Experts of a small language model.
Size: width 128, 25.7M parameters.
Training: a variant of Adam for the experts, 602M tokens.
Below are experts of layer 6 (counted from 0) of a mixture-of-experts language model. Rows are named router (the router's row for the expert), gate (a neuron's input weights, with its number), up (a neuron's input weights, with its number), down (a neuron's output weights, with its number) and show model dimensions 0-127. Each number is 500 + 40 x the weight over its row's rms, rounded and kept within 0 to 999. Numbers have three digits each.
After each expert's rows: a language model's description of what the expert responds to. This comes from a sample of Wikipedia text that the model never trained on.

# expert 18
router:542544468556530504457448454415506493492490555532539507515556537536549534493466537555514511572516462506549481503455469527447535476568446488501485504471532498539496475543569485480512545437574503520527500549511554543589479478499459505484447479519436534437499468475552499502452554573546519494501492532491483561447533479463446492426563489485541561472478588540537519450476540415498495577554
gate1:501537477489516495541546444453471513481496501486516429501507508505528519466500477529480463544513449456492490537510488520460503467570466542495534469411511526556569582465458536531472507525513421424498545608496482530466571564472483490572509517484480537464482443580512551557548541574523534517478507498532490485458507532455516544442488471411574462437465590492477467434434511493485480529538
up1:478491514582495535553508435535504534453456551463471507481514518486507467503523497495476494454471447497405502517498504495397440495528455534390526469490441487545523509448493530566524517460544453452499541518476449489474510560419465483509481523458493534484527416490528529581545525559561500472488529522502512432425494539431463485501482564422543480483518556498565494431480524580526504497461
down1:500458563520504474478458510515557501520538465481495524499468513571455544502494447531510483534501482514522488524496422432547516474420494509500431480481557499588492452477415512504490483470459481504524504475522431445465533480547526430435477480584512491474519498528454543494456481520489537503485476487462531430462354556565509549456425487481476513456594570466506474478546562534498477455523
It responds to: Word-internal pieces like an, i, in, ad inside names and places, e.g. Bal-an, Sent-in-el, Mar-in-ović, Bol-iv-ia.

# expert 51
router:546469469547482456489520443489521551532518499509543516392547539507556502482529561564424515512457497453507479498460477540448513477499480530514498543483530494505552457508567453462480535524526540521516507517496527557494485530544491536537455451530420504422445464490530511550415526487563544463484486424483518501410553486431444533433491421487556529503455517556517594470489516451485492547564
gate0:491503500559515509459509486480536466466508507468481537507487560531505529507556634512480502555485485525499457454496478463479522490494475528604508513491463489541463524574524451438466532458536599526578509547429565602527442512506484554486462467529453443555521492477507527527440521551467590493481476501529508518432455501487567549484483542479524577465401460523510474500450500507495516493487
up0:575500508457522563520456556530488504409529495485493523508512455539528586506503437572528513524426496500509513492461477498497417484472493515498517494535453452544470494535562476538473501532529444508521458540544512499527508547498456357555491454482504523501570458521542468489573499533529522461505486553529486560569472497459451474524481412486595491525460461514510478465502488484430525488394
down0:468476542523451541442495478491502547497476486546488477430514524524542521524477533579529569502465515491491457538468485577468474516482513494486502544559425513500575444496453521428478495508495518474544505579455530518435472452498468406424549520457533592494561498498478483495501417414493511541476502522487491525534461516526436504487466516456542491516558472541472478530485466375487397509515
It responds to: Pipes and dashes starting table rows or list items, country-code letters (ITA, URU), and list introducers including, such as, like.

# expert 2
router:524561456529535480458478452487544496510556515503506546476558576546516541473535518520524544502441432444559452450515506555482565491533468524510482522494497487537577485534531474456492527451519525517517512517452567530520487508549502519543447447528448497448459492498525525529421496540555542426470480407463445533435531495416439524448512478466524536476468549568540544462463565488542566497572
gate4:454561531511474463544503528491451533594486508542490510498485487545449544456596577543516476493423568476494511508526524504511471513447464455548502505492538486457505461490554553561529489541523447481507515483501503459520565546409488466555500555554490517484487549502509439495481489571548489459458512507558467555532465446558533507460550551487510462543457404502461488487584509484498405436539
up4:547483496517458484520528524475556462520519545509530528483533473516425498445569510463533558514542468503476527528514508533535505493516493448455471487474463451554455518500480481598521500623493442503464460477486517489479469587474517520466528594567490422589505489483508478515529490624518474435468455500484518420428475465588506482549480527554499476483505532522535458492468487546562514453483
down4:449539492501447460478500543493449554481505567476492539503481495495489492511483448569508502544511521481445521499491491522498514558475504487583521567498517505498467490501471574496510534469521517678425506523503548452553563518406531489538483555519488546522476464548494509456498435554430504495516499468535469476492548446504486449449484498497542612553469412554494485519508542432520463511521
It responds to: Articles and possessive determiners starting a noun phrase after a preposition or verb, such as the, a, his, their, its, 's.

# expert 38
router:485540491480499454520437485474543542587522542541540528451519545526589523457537533553435537554468460469502447477462457501496536439527481561493491492484519471509541454612510462505475489505484560549512522579465570514546489556562465580495484496488473490466465493519513534550386528521537511480495500454485540533476579470477436532492517502448522577474459493551523541426469511447524489524539
gate0:525479508496568512491525553500574529454478477583532525534470544549539528485474481572501475553508461442567534506433466500548538460546455447582439534485530551486506496537484476465496495483494526490489664525540488521488406522424543477457497463507532546589524482474490502471447450564563463474541489468498527505521524525477456497452517474502510474451548511485560485507461512513497501547425
up0:521536449512452490490405487522482506494522485507539517451486480495503498565470601491470548494432483503494460517524522486482510558516524588572464504539403562487482542448488515518465505466485507552548550507547517552474558480539561533518512462536499455441385440515535493528496558521517426514542482461541434465549500487457510582414500457499512457574515544504523480460500515457465468501566
down0:515490520491474406527416506509405469562461486518501497462476549468460481550470473505412497526407493562528540501529468495404471478495505457538427547483497416472444540449472527485517488502488537485575516507513457528462519494534466522481532516492540510431442476472541520525501526476525451493539546460555594431473481497490514528446535487537507540571548478559459507493462504448433505533573
It responds to: Colons, semicolons and pipes in infoboxes, taxonomy lists, credits and tables, such as Authority:, Starring:, Jan; Feb.

# expert 59
router:506535470529610488435461432467529512516567490552491487500560557524530549488484498527452559535493492460510487453496442479450521403558492517515478525483521485487527418492547495506460620454533518506528505490475468562501498511504447569502451464514490461528454471544555493520399513546549499504452488510440499568507550543451438508489517477431536568543521506520562560522438509466485520537519
gate2:445456532471537514482525462507468578515527511537476538478613493531495426445525456490483496484496503525454408475558483534443457489493509561576476512472497564521414465530508542452455470542544495434499514520445523485469477490465507486541489556453511462488396475508555452491440509477526481457507536509363551500472505502503475501495463451421444509540552528530502488522477464481540487428478
up2:559524451472481443496466537573472407506459539457579551516456490479572456472448518495472488473491487469487482573462482551552447522428497516432535552457508524466594560508506447500581485507434493492394471459473489488491530531510494504463504511565587527508523527482510486511576500506484553522473473494495454540508497510541483464494474515508476539511533519483547514590489532479599487583528
down2:563574498476457452507516501571536511522489534476519535479579432457455536487489494519537548561549571535428559467498510474490575489550495548442490476513496460469536547539474524445547496612409537526475466483520501498502571550520476557467530517542468457547493471476519526518431477550473528471527465512425444576536437509526473474489493535461502491521525516466477597529491569523507485545505
It responds to: Piece following an initial G, B or H in names and places, as in G(as)par, Gl(as)gow, G(res)ha, Gab(ri)ela, B(in).

# expert 16
router:528560477545501518453460480447489547542534591569522515468549507498553468446529459516464534504483420438523478448419441530473532480504476469537479521468558504518553454484528459478526481449503520563532517518439565525492486567559413554488436433552499480398465499503520510543427587524557498470457490447464477517454538527486484497473536480491515490480481491543523575490458501510566503549495
gate0:562511527564543490537508535508464507537495532508463492525494477511513551564520501524502475551550500494518481547455435590550541483552495501445493491458556454510538447516543484518433524435459478528500519523463511546467428569453525506510547480541471405447487529479491487488490480498472475538456466470505568612469567536538475573493469508566460537454400501516495533421489508475529415489436
up0:469494537484490514511577431489482453525508450464548443506508422566468540496484452537470473518575498548514480580537468560551489501505523471473491485435571515493559462498525401545477486503470485556450488549460490576435486525457497500450566467580460441464537517529528436453506478463530453521480424474501508568455547537544467444462483515538465461551521456511489547451518492526532468443507
down0:498556512500446436519471493577546497494494542482519499502441451504513472429474449432470531346484494491515552629546544501482485521473523541497490554479539488501550521491514499522464538474452480496514453515532443487484481443474471500509508513478478477433515541513381453468454431490519480474494530557488508510469533512454501506446477540483468440502514511537488545560584521585512442540545
It responds to: Word-initial prefix pieces after "was" or "He" in biographies (dep-loyed, imp, des, ass-ociate), plus "American" in name lists and list dashes.

# expert 62
router:527511421564522475488466419490496562501554553539482539439546518560560527516503529533425561507487477494532455410493464544480516440483492518518434587483531463535507499500536502416482561493539564555506564585485507523487422529558497578503481435517455502493459485540538501565510525544502562468459461502495522543450539468491452547510505456485535494504483545497586502472468552481484538519531
gate0:513514426449538515510552501444537487490569442451505455460513477516505582511497517498515564482528505478465546571474525567507466547495496488518498509486490523515475524523546516406463579455452540609476542451492488530502501523497463401553488523500511501526470478575472483455485455474523568481533532523530512480471476484425498477486565424557493561543509615537557541457506518502480557521562
up0:491466442469493554513518537469462492512556421553453486480541528443418531540528477453545487458520537474457513563497539524512498529453548465535481463462507525447439484477568546498505478467448560603560491556481392538476473557473515434537475462603495411514428518531519569530566489430535508508474514526532575512477490489473496486499460462503505473543531543482510505464494539476532511490519
down0:587517476492530571448448539477453498460531429518444541547472515546427540456558479452514523541525440571519505552537536530480575491439547545528477576519487477525465538514576509559473492465469533504518505528462545366537552594461525491480471515466543473505509515519531500482506505511486481542461531477536466492497499482543486448534481524562584529488544515484481488585497507455531557473533
It responds to: Reporting words like said, wrote that, received, won in reviews, plus capital or lowercase F, V, G, B pieces and if in signif-icant.

# expert 63
router:536513460557525496478465478555511541506521528554500544453559521529569517484562525570466513540466446497537454493503460509454541448593413569526468494520524463518539484491500469482494554485480477538564471497502571603516476494536502529515474418541483452419483436555537579536447549492540493472503501427456415541511507445485498538445538465511503523533458514512519539451429493476497509518555
gate2:497473439531482500523458492497488482593500464507427574512499615446429548466490495507504554498484503509497416537468494560529425525546574481510418548492520578455541485515471460466439483516559530499548448520505520529499547557577524501441500514498525494526440565552491482517532520431570517485548483472525512496541374455484497520527475447513438491486514476509499467473516522449528505506464
up2:474498522463561450553510500443495453471465536492558543478489477489543512478533456531538530510464566486523503516446484520519528521476440438514524440517512479536510562535506493490472508484505527484527509502414496532491518513478496462545504493498542433411511620473491460434588501561540550503520482513435564520417548492581496496551358459507510503548507515498512478577465496517495521506405
down2:562448538489479528519501442477452467552510531482492437578509482541544561531511521534598498489463574517528483479501442460490524493509525510502434463573549489451540519467490476549552559517534535462521481553480507490496480491483484555421496478565535549457588458556555476470457489435470562430500496537507541463532409525501530486508495499536487514469453456589579473523490453451467459447484
It responds to: Articles the, a, his before nouns, and middle pieces like f in ol-f-actory, rit in grit-stone, ver in version.

# expert 43
router:529528490559592483512435496501558526481495521549553517447525504549515568498499504559526552516500478448537439498483446498481521494555456547499433502449527494501571452543492411440461561440544487527547561552493539526535460548483491537481472485590429432503428483530529525564459515509516536480465467449454497550471534506508527536509533495480574501442495517554558501486429465496566550532525
gate0:602497551529512513538521520504560504516496585495535535514534521546507482470543452529485499518450493514543475491516507515487491528476527580552495450524529496551542455462498443595459426559509524493473489480493477435494414551509419462504584493486511419446507513483461511504509504591534471508451495505461577589513561528534531473485475488472484500529556490539621510497437519567527509523510
up0:479504420339507473472439493509502451453505495529495451450487566515582461523548527500480588553507542457499528482460493481494554498456532460493536541481522418511450528424512529481544463499437524479535470559521526510497536456499459509494480439526525467484549524513502468494518530426512467419594499534564477420545460466510517545473497443496512495487483565471550485507528492481442507457523
down0:459455540462529413455466571520484497556481555576607517503561465500557527518583468471544516515497418531538458474525548518481526480516456514557558512505504443473461518468472590517530498480477521532456470544550471510553513518582545498532516530476477486526557541513554515509602513465505479476451539495474507555557516542522510483438575480491522536493471451539455502490536468549578522503450
It responds to: First piece of a noun after the or a league name, mostly in sports prose, such as draft after NBA, bill, dandruff.

# expert 48
router:510571458554570493448435460438521533517523550524555544398504491561537502474529509529496530528451449427542486513499416557472547449493476519539477547534558456542556506500533436494479536429545606584471483527427527524505464491534489535506471441536473480465506511491491538543433506515535533484507454458516528579504554457490503514502503524465533506492458538522534545489468513515560546561546
gate8:545460522461473511460535462485528535446537493432488533533493515471469593489473511523495487486492520501548492529508520473543566545489505485554540425467540427493464560521576493489508561458542540486534500539500441490481520479493547463523527452443490434553482556523570512441533523460564493464553466500453485549519510485514473523543521406380571479442521557461539477473531523423527415488484
up8:473500558491448497520522469535524527465527499422432533511521541508427473474488480515508491488439478481508550568522466487476534525493486447506526444513457464482482563483614549519493499476520532553479448478503480486516484471480486467561540599412459515544564510473532467427531572533535525533544555623500522481514518432535472434559576514447455463467439508489545460528486483496508446514516
down8:541527552471513501475515554548529538526517415513496457544490492511453471500438493503544514460494438528455451477442528532538457514491458548604558485472505408534453515500492537415518477544549478472461547511522492410487466535555547479535460534473521490565556533517522551527505503481545523491530488523504434484561513480562576430492502445487489547533414542438521472513558557563492453541490
It responds to: Single starting capital or lowercase letter opening a word after a space, pipe or comma, like t-aught, t-ouchdown, T-itle, H-ough.

# expert 33
router:552493438549495458458487444470506536600528515573509520474554535517522498496527518531431518549500412477551512488482473558504500472521499480553495594482510494542487470509490489447498513454498556517549529513451488564468465514565496564501456448518476450430419520479571565507458568546530528488463468472439518527432583477451439549467522445446490513495481475522520564451481527443528531487548
gate1:570483504529512419478501539508488437552521463522482486473514437547426481548527451530413490504446515509465550563482515556499555509427494476508501487507580534492544530552462482547474524539529479483518516498568516528554411500474474544434525489488532504473515511454431474496442554506549477504444404495426471514541473539473504511463491521483538497597452518464438553444435561498453527532529
up1:528499496570504449546494440514499416501393534532481533472572479520474534506484492554479483546486495538483489489484510488429512467509522494548511489550559514453530451484524487550522437539485509562479511555522466518552466412548474496553480552530494506467490536501526506502494474538428566436520508485389525566537511533545522478520493437489495533450556607544513528510574408430472478469498
down1:523538520522474615542511499497467495452540517455480485436513458473450530444495535481505497470506563507461475448441618464501544564484468471540511469487554481461484484519506496540497479565520455521492572483500576481467474422519479461514466406489505503502540509485442469545489514518555468527467511415500446497473527454479433491462508513488559561534530560466360515482522487476476511547554
It responds to: Prepositions in, by, with, from after verbs or role phrases in biographies, such as starred as X in, published by.

# expert 31
router:509517517513541458460447468442533551578515535527528507466537552507549539464529613571451508551439460431498427464478470511517564493505469517525500505494573479480550497576536463476470520487538536523510565483491562519510460561516497559474505459545468464486493479542507507572488532511546555495446446439418583510488556463427459505452514464480527494473477512562511506468446515441543488532551
gate3:522499479560497559482488520484499505442486546494499481492454578473433523506473455411553461509457511460483501526613534456530535537519536418502463494496494489466497557504434576486463523498520543510450460531534483537485419524604476511476515460533514451492543513440522525490497536489518421459486477464484476500513529489414503552489467398497531410512537523502465480500538414472567535487564
up3:481425528497515494555583482447501494562456480458539422464510538476499471572540427544492462448557528460512495538502494503488420467480564508490565516530448518501543461503488474530481502579440528516427509501470435539559576451406508466464496577485419509449525509571488518440489434498530520500476524466478491520441495532589474480483440509501474494469517537542466470565497460529484474479493
down3:500523453500537470511533527482534496528523541526466532502531476518511558526501429563505536518502507500585480515515370510515528481435521492523436515564510567535523482480529509554446546446449540504487471453521535521499547417449504470478487509508515563469528535531523509485533531496403588456494464515514481460425500514534437530562506557448506396476498562524542406443469563514510536500498
It responds to: Pipe cells in tables, colons after infobox field labels like Achievements: or Bats:, and == heading marks and list dashes.